config = dict(
    experts_per_token=2,
    d_expert=96,
    router_score='softmax',
    tie_embeddings=False,
    extras=['capped logits'],
    lr=0.0016,
    seq_len=1024,
)
Below are experts of layer 2 (counted from 0) of a mixture-of-experts language model. Rows are named router (the router's row for the expert), gate (a neuron's input weights, with its number), up (a neuron's input weights, with its number), down (a neuron's output weights, with its number) and show model dimensions 0-159. Each number is 128 + 24 x the weight over its row's rms, rounded and kept within 0 to 255. Numbers have three digits each.
Before each expert's rows: a language model's description of what the expert responds to. This comes from a sample of Wikipedia text that the model never trained on.

# expert 54
Everyday nouns for media, groups and activities, often before a suffix, e.g. film-ed, show, book, drum-mers, bank.
router:104145106088082101120101125121150087177108104155119135141181132110118126156150120187165153126129086139120136191086136166135114131101131140143096167104134156138124101091094098150134111105110115097112113103108096151121171111110138105125113113133128157134107121125141114132088174111113115126131090136143107100103152103163133110123085123091113162126130112130132165101095128144138139138109141128164126154130122161146163094120143125108144130195153122120131111133114127159168165083137150
gate1:125141117101128127165120155122142145149119064154113139120159129110134122153145169104144146167152085157162129134140166175136104177134115143115081186160101164114114090139119134150154118096122131123143155139109110153134121139112133119157118123136150150067105117114100130118139153147120128126099099123138096099086161092149054092122126120097105162176124124125110117131107126138133128150118108151149142102130128099154128081112105115118096104135154162140132112113138101092131150077118164
up1:129163099096113143141114162116136176166151094149112099110145138095137107149126157123138127162147114192140139140144161174110124161143118142112122154104157143116139097142115107150131117071103086150153163133137099156131089159105152092157135132153103149084169112125109094126118134186085122149099097112137096111109177136140096113132115143085107148139104138122121111135130116095151092142116091127175153125142132111152124094136100109104100123129171155137157125148129126114138156100112146
down1:103124138085116099144117150128130136065126126104113106146097136123137110128129087143140132106111128073125078147176100134107135105111129081092133148159140101129140142086151151095154082196114157125163106169127149106092139096139086143132166111118135134164079140149127092103144090102117112137130135151133140130124110144137130108129116124164164128134120144128096090147130167165116124102080141151105069141122125115117102086098159120126120117131145089152106134139154124160137139124126102

# expert 23
Words and periods closing a clause or sentence, like years., children., advisors., sq mi), °W, plus table divider rows and comma-free continuations.
router:121140104177116113137131036096146102155098136126144129091142112122144100157123111140137146122132107126093058151132126127164101154153143127111142172131126107115095111107108132127100119083137127083160118084140150105120169109102116135143102107119121128172127140126130158123154147100128110108117158158115118115113138120118157112160125127133142108112134125086133101093106132110160121138169134089162158125134151144140130075102160140066121154129089149160176165122144102125123152107137145
gate5:119122092166075127114094128150181083147155124152077146117135122151153131123126157132176128129106090158152119116106146142141139139190127120147180114122080120111129123105115117097137118106159110185106116123113156130092098145101104124110096155132123191113123126107082138108122114108146150165118132091152062161145121130144132096112107085136131123122185123093149143119158168112132156123125125117120170128107089103122135112125120114127129145139118155135102133155108119092128122112124120
up5:165071097113141125104083114150112106132086112151093133132110113100162112132146140155126120134139109106073155078113142134136123125153112100157161139113148121147128160131115134095113145124142118163160096078117145154096139154124146104110127109120138148106117143138121095101084129106147105174087121124139086117130147150135121121135137118154116104107184130159099128153174144123162119106139116081113179151116104113118135134141117125129104152158151149116069119100131136084144142201111110
down5:158161166101133135152133153120120146118142109103106080106129139113159125146123104136168131117099080135070118117134163120107147116135133130109088118126092136113146107139175075112169155126170168120091158141125125100119077147144121175115137123159131184134165125124142127143100162135173113140173133090157159147103157138121124152099134157106100113126132100140100108110123144156116148154143130116119113125108166188171140117132127129121105122129097100145112143176157118129126141082138140

# expert 4
Word-internal pieces built on i, such as i, in, vi, chi, inside names and scientific terms, e.g. centerp-i-ece, Palest-in-ian, v-i-rology.
router:172133083116135109135123121126107125127149096164107134091124119122145065101100115089142074186142146097122094077142112111158132137163125144132135090128114118127140136133132086119154124147127129137147115136170134121171104179161113138150142137159061119129096099112116105122114133161169124126165142072113109150180149139143133124107121169155133092091103121122138151128157107097150136130145130099122128095129142113127099122158135121122133185144126123113161134160117099127147119149093097
gate2:139200088091137122140119136083103122151160198114150129126121123169150103109160065111119090120115128155113091115160107149122140131160123106099114136102155145119108170158131100120152153080129068153106098109075086159105111109119125086113145152115127154147100122122108120170146124103133145140116152161135147099111143134135093140102154130106120123155144117119112130121136123153114135110144114175126148114112168114129134103193111147142146149129145125139162132146116134149140097134124138
up2:152110163105136139104114115135140130133141133133115109133099134116127138184121160150135147122180127125147162134135115164122078125120141156131186160144155086146114100133114112127111114178142137128128164130140157113162183151163129182137137156092133101122108161134151101113092077159129128127159116153135116166186106146139142160140074138123099120120157135134129113141141119120086155116131122129135079101117109188109130113125105096128137125112102126079098089102121138140123184147134119
down2:138125137148131153147075155113139104128157143083153089150135102118107127080123130116082146113155112155096130122123111153115132128149143165088084124125105094109112130157117086154125152114097120131149135104100128118125113126125134097139136121099144135154115150149109116124113115105109125129092167139185161098120100164140154166152171126116110109103151158154106112146117131139152115115145118156133125177150189122139122094156195124070157114168149146135143109139123086117115098076120109

# expert 35
Derivational suffix pieces ending ordinary words, such as ary in culinary, atory in stimulatory, iate in opiate, ian in Tunisian.
router:130126106141129151179124118168111121136163120142153116115115160133126125093079152113154151156136134158095137132095116152132165129146119132158118126141185108167137131084131097134127123132102120127080175098080123151182182151155149114128146117136105133133149138139126141149126135102093161148126180095152122152119114100151160182155150132124084121130158093109111085122132124141096160140109131144156134098081156088121110137189125158157124130114142151142109113126105153159144134107122144
gate2:135137139147128098160185126123148139119135127147123087141138141135123133103083135097110114142138148183155111180094133112142122088124164130119107158163136158142144067136143134126126129166146186140105108164091115158114175101112117122128130125110095130107129127108108128129142185142117144099120102183153130132081139119157110139094162144110114111107111151131099122151131103152137078141152118086107124142149124110113136111136100124128102150112098145090159128084148099098114070146126166
up2:164075156120145141088131098117123158117178128145122139153112146114145113107100128082118115112104148129131177122077120153117118127149141149135092175138090139170153082111163126132125143126148140151120127096127159162105173120102167095107148125118096129087123086112150142125126162165146132128145076152152145125074164114116117135106148117136134117151121119076134106136120127140152132143106112107110150124130109097177133118148119106132129171139180158129137095096153091094118090121131156
down2:135136146099151123081110116110169140083171100148113144161106091142114088106156106115123143138130149159129113119108114122156121137147094145143108129139086116122152140085066146122107073092134102136149124133139113125128167190164149142146131161161141136110176113099175155142140127156160128148120126125136135132125137154076124115150158112101154152120155137135134122145074131159093143114109109108130098136161128133142122157101126092129162123167149140130156098124132126153084177090153118

# expert 26
Name and word pieces built on vowel plus l, such as al in California and Calvinists, El, Al-Khaleej, New, Old, and Mac.
router:108151137140128114121120134129134164127150149150099116098082104118101161115148116111135137136084142129176097109122121167135167140119145146103110069106058109130103136145134119100104103132140138116139128117175145124142124132108127172116123136098153107090110107134097107163152144136173109103137119115127164133152120133104071127080133122162141134137155113100137113146134115150133129096095091106116103126170075155158138151068154143114131099101159132148129133136179079148089108120155130
gate5:113164148129168141102142161132121132164178098135124137090184134134167120099100087142117131110134143070145142095143122119179103124136107117136123098152133131081135127131107125180128101128099156104082152162118163113131126126103119150132097135112144119068137136137088157117116143113122104147124130146127185137191086149126144123088133104113130112143141110090132140093118134106149065117151149106129127127166125103164122125201111127145102140132146141132137132142151134128114146121101130
up5:123143105125170108120158159099127125159144096143144146096127111104157146117164051116118125125106134080141142113110159119157133056138115123148142096148117090097154119105152133141123083101116152136096125197119138133106118149169123128147112193142134141095154126128127141130130127097161124105127116149142119134151098135145146134126115119136087143141135126121149146082108157121146086067161165119155152097130101136132121111163170148127132148158140134148092123141131164132170117129114093
down5:154132145134118153102113151133145108109153114152165149122106180128114088142100125142115178151123098126125155127162144124091113124111158151123114145165136139129141159166115129128113148144140137122136149095154090117163149141144149143135159119133103089120155106127121095108148156141176172163105086141144105113121122116143127141122127167086138119127093093107131085142100134106110117074099166109130129147138145155138196090190131123128153136138158105075109135144167139106139165124082107

# expert 33
Bare space or trailing-space pieces right before a digit, as in "No. 1", "section 1983", "the 2010", plus plural s and "of".
router:133119106067160119130122118132111108144137114153175099138105153108144144125094130058094100125101124119166159142093152146165145136114177124118132085156116130100141128165119133136133129143125164098139098185098130138142124146173159116138155138136119140130160156183106167120100127090131115087127113114112120119193148148125110177124103116083138129135095105127128129148124130113136136101163093121154133110141133097116150139176137139128114158083109115136145142127147104067147125104124112
gate1:132117132166143142115105140116154163106096165139102133099126109116140126098122139078145068130152150116129112121134107089094147137173157155110143103131124115105112138155130157122140195133111151124153137143135147163161098117110122165131075116173191124121156101106131096139155152123130163128132136167157100141141101136127133128105099120129141111150114140113109124138112171088113085149104102145131168119146160108108128152048138110118094083133106132094108117106134120136089142156128120
up1:140131150165147119097119125086141151117119132122110114108146113151130137088129110113153085134163161092144077117113116099112114140151163144123159104112126121135092160136159177121140190149135125110141168102150156132146086126133117148134078100143161137137119084082116116130151132145133171128116124149153080152140120179105147099141099101114152112163111148106120141124112174076121096127114117143146164125135181120092117185083138125098111103123123150106118130118148133127121125167099118
down1:159123141121094123117118135197119156137106098130170149114129151103083126140076125132134160145171107151124167081061101145136137093094117128128081131153162152159118104130164091128131132108139149126133115125130150123097116139118155190157157099103099165154146121143139147120120113124161103131120123117133131161175100125118121105106138106122120128145155113161114098129133113108142167083129121130140090138100135124145078136118147127126121127174083130140159134148090131170102171154126139

# expert 0
Commas and semicolons right after a word or closing parenthesis in lists, places and credits, e.g. Belfast',' ; Hungary (42');'.
router:189103100117149141140108122125120153129165145128097142134103132152163088118159106118132116145150111162136164127150111102130147115141134105152099111128128094100094140092119163113185164157170137161110147152125110120130111133103141143133125163123082144114118157163114121089087126128109162138115135131111138153129125102150127169093159144081121073136108125140105141089172113154130143147116114158131140087141175110157127079152093163173125087130094113114161123104145110117148100155124137
gate1:108139122123105133161132143177134121162126113078131129123133121125107110112152111155141131100136153132089114178144127156117126079097117082110102107117113126142144111147080128112089123108095121084080112113124077146131109138181084121075102110136151126164146109106117127112074093134101096129116130153134148072145146115130053137146128154124120160108161157130115143164145127132094130130097115125102158127098107159137102116118187155097103111137128131142116130136152145148114136135110149
up1:114135150128142070133153117084123143106129094094124112126158118131115138137122145105141119130124168175160136135121120075149095072116120090106108120113169122141159124079116148138124150097118107126078104105155125122140108127100142128116154168169108111099107131122112085120151136149100129124159126152128130128130093150174135142071147176149113110110155156174138135151121084139074120107072155124088119115127102134128127082127119106124132127110127129189115141112134156130135140162126090
down1:125161115109140087147159111108121135089139124129137106118140129122104144075145139142114153144140153163148110141103102100129122132134119128100121083142175093134164141118120145122112141103108112143099103092163110100125116151087138106112161147148146133079065121131161110112116140151081097106132117143111112151126094183173104114072124181132116125089152132143123120151126115150104119074101134142102148103117112142134077101135086149146150115130155118149139119105141140108135143200146139

# expert 52
Ending pieces like ing, es, ere, ey, z in names and ordinary words, e.g. Throw-ing, Scheven-ing-en, Burn-ey, Jiméne-z.
router:138133096115171152145139124160116110128114135112169111180127132150108107182094121110092092145152148146105122135114116193150114139092099111110131103139127137117149104095132103102119119134126129127156139134113098138158094140131128100144141088109037141155138115143138137173115119108121178137125136110129164116117170152140155133155146137105078126121120128192128127098109075122148168131120104107163159109075115114130138115150105104145146136129102156107146112132140167147132131161135103
gate1:171101122162118128137108080150163111117074138140137116125128132149110116109140131111154110113095098125138106122103119172148129079163121160145113088099116167176146187131094096098113117143120094122197138107123143171126146141086126155131143104141084118129104115147133120135139110124124125136066143132116134114107196132129145151172151153116114123127156153122144133173117123128141110143113108154140094105135101155065117193147127111121131141156121133092127128125141143149124105124124120
up1:170149110130149138130132103098127110146112163099126148149153128105116128117049135137115150133201112138087145141155146136128103135115132112137109164117177088124154123103180117130139108136125147136133108146147133151133130148182122106125088144133091117110103133106101149100141081136124124118112136145132097155120085127133126129108138165132090120160114142161108155139146123132152145136096124153101117124102165127164133121130085129143153152103113155100091126151109081120227127142107128
down1:152152126122098142136125121203183190141102142137176120139135105124156108114147099139150145130106176113143133148124125123135148152133109147131123103137126107136115145158091117114136085132116106133121123117136106131108149133139130150134141191148137153115121100132143113136137119106114137124169118157157152162144190137103145098150150138133119106110155126154105122116148099160160163114118098118100099133142130184069118155130148138132128129124140060159127167052135117123141175141142135

# expert 39
Inner or final word pieces inside names and words, such as -ly, -ian, -ine, -ially, "un-less", "Al-fred", "Laure-l".
router:130137137139120108118106150149121162098126134126108113078141133101141085061138131108117144122129121169181143117116123112094124147202163129107096135132173138125137100131134116142129158094098079167104086109083164161130118130148141143146106171128130131124156137118144096144132141167127140100117142143101110139146099078162126157145124139153134115153162093101133103088150092135143101092124111144108173090135131111141122105170091131174113126104129131161170109119131156140133122135110123
gate1:123132148083152049119148165121121152143134137129136110141091117119146101118160127119128149140163065135111126098159145105171123134145142133117136139118070111146157099156135141135069156135171161089142127138127146145124164120174156101134119142104115187148121126142158135106168134138092130114129124164096104151161124104104119128140124137125150170090062138107151085113140139087121113106124114134123132112136151135146131132100103131117167122149126151072145111140131142129166098106117127
up1:107133136118139063113146176078111142120109100127125092138118133142160111095148092143143111132169078106132112110141149116135109127171153143137102137087086118115164108130117128156072146102155150114148133144118129136116144123171140129105105129111131183124132143184152115099173131132103113130122127143116085166152105150116124123166085113163137176139105138108127109087109123094128120105152134150154151125130131153143132141120095171117170143165138126137127117171160136114164082122167120
down1:169131154150092127135163104089109135123115121118118125125091128166110110105094129119125093183148134119171158143128107159136091170177101152116122124098125129117157127089129109171117086142117133136123152138120120114117122121155132127114126106107167185111117147130143086118088120080105097115159113097141125112109158119116113105147132135168085129167139107146138085114145158117119114125165085127105130213092144162149110141111137154126130125143137103157156132171158111094137144122132140

# expert 50
The prepositions in and of, especially before places in biographies ("born in Scotland", "worked in"), plus "University of" and UTF-8 bytes of non-Latin script.
router:096129150109106138130141113130122119178089171172107121147163081145115115142156147112081107137141095123183132119120141086153111167095147119140140144123100118099091110117103139109142120158154094120115060135136088111101139165135115147147117139110163137140150143120097091113126141105131119097151165110113119122112108060148098118092119090091158104153147088128128126137130176132113109122102114166113130120098094108145127120131106099166117127132139129131084113110172107116120172109119137
gate1:164133125171104108115135135095121138135128119119137102154147105092180117145162089072149110128134165116168162169167173135135100114082138088142125165144115128159117107126143104150111125149116164116164108148157100110140126125107120178122118149141176148121096123120152133118110155156124172125097073130109096110121140139124107110145095124148145136146126143129128115097119155114139096127133085128110134155138099119136140171136146075115080119102138115199133123093125121147163148126143161
up1:169168121175106108095157092134157128087111161137104113137116123115113126115130131114127143102152105124188112147181188151129134111082092104124113123141101141127154128098130171128104135127124139158110089117167123126131170115091145128106148124122131138119120128139130140138098124126143171121145077135129113130148159157084133165142081107133113144068155136119169101123117131140155116093132123138108145168171090176146135125136125121139122116101159115176094124106131130117178173109123136
down1:104139092155089138151107139135155144162141129120131139127117158095081084141115162149166117115130129126128137080137120141107133099107161094127098104149128168110132155116115130126173085109066110193092152154129104093158108135127131110150132103139087096104168128112096182136142144110090142116102132118093119115155116122129135095140154127124145126125091098122136116129114124121161156128137120089145111100157187139166127116109134126107132124114100129165187101130123162133076144149132123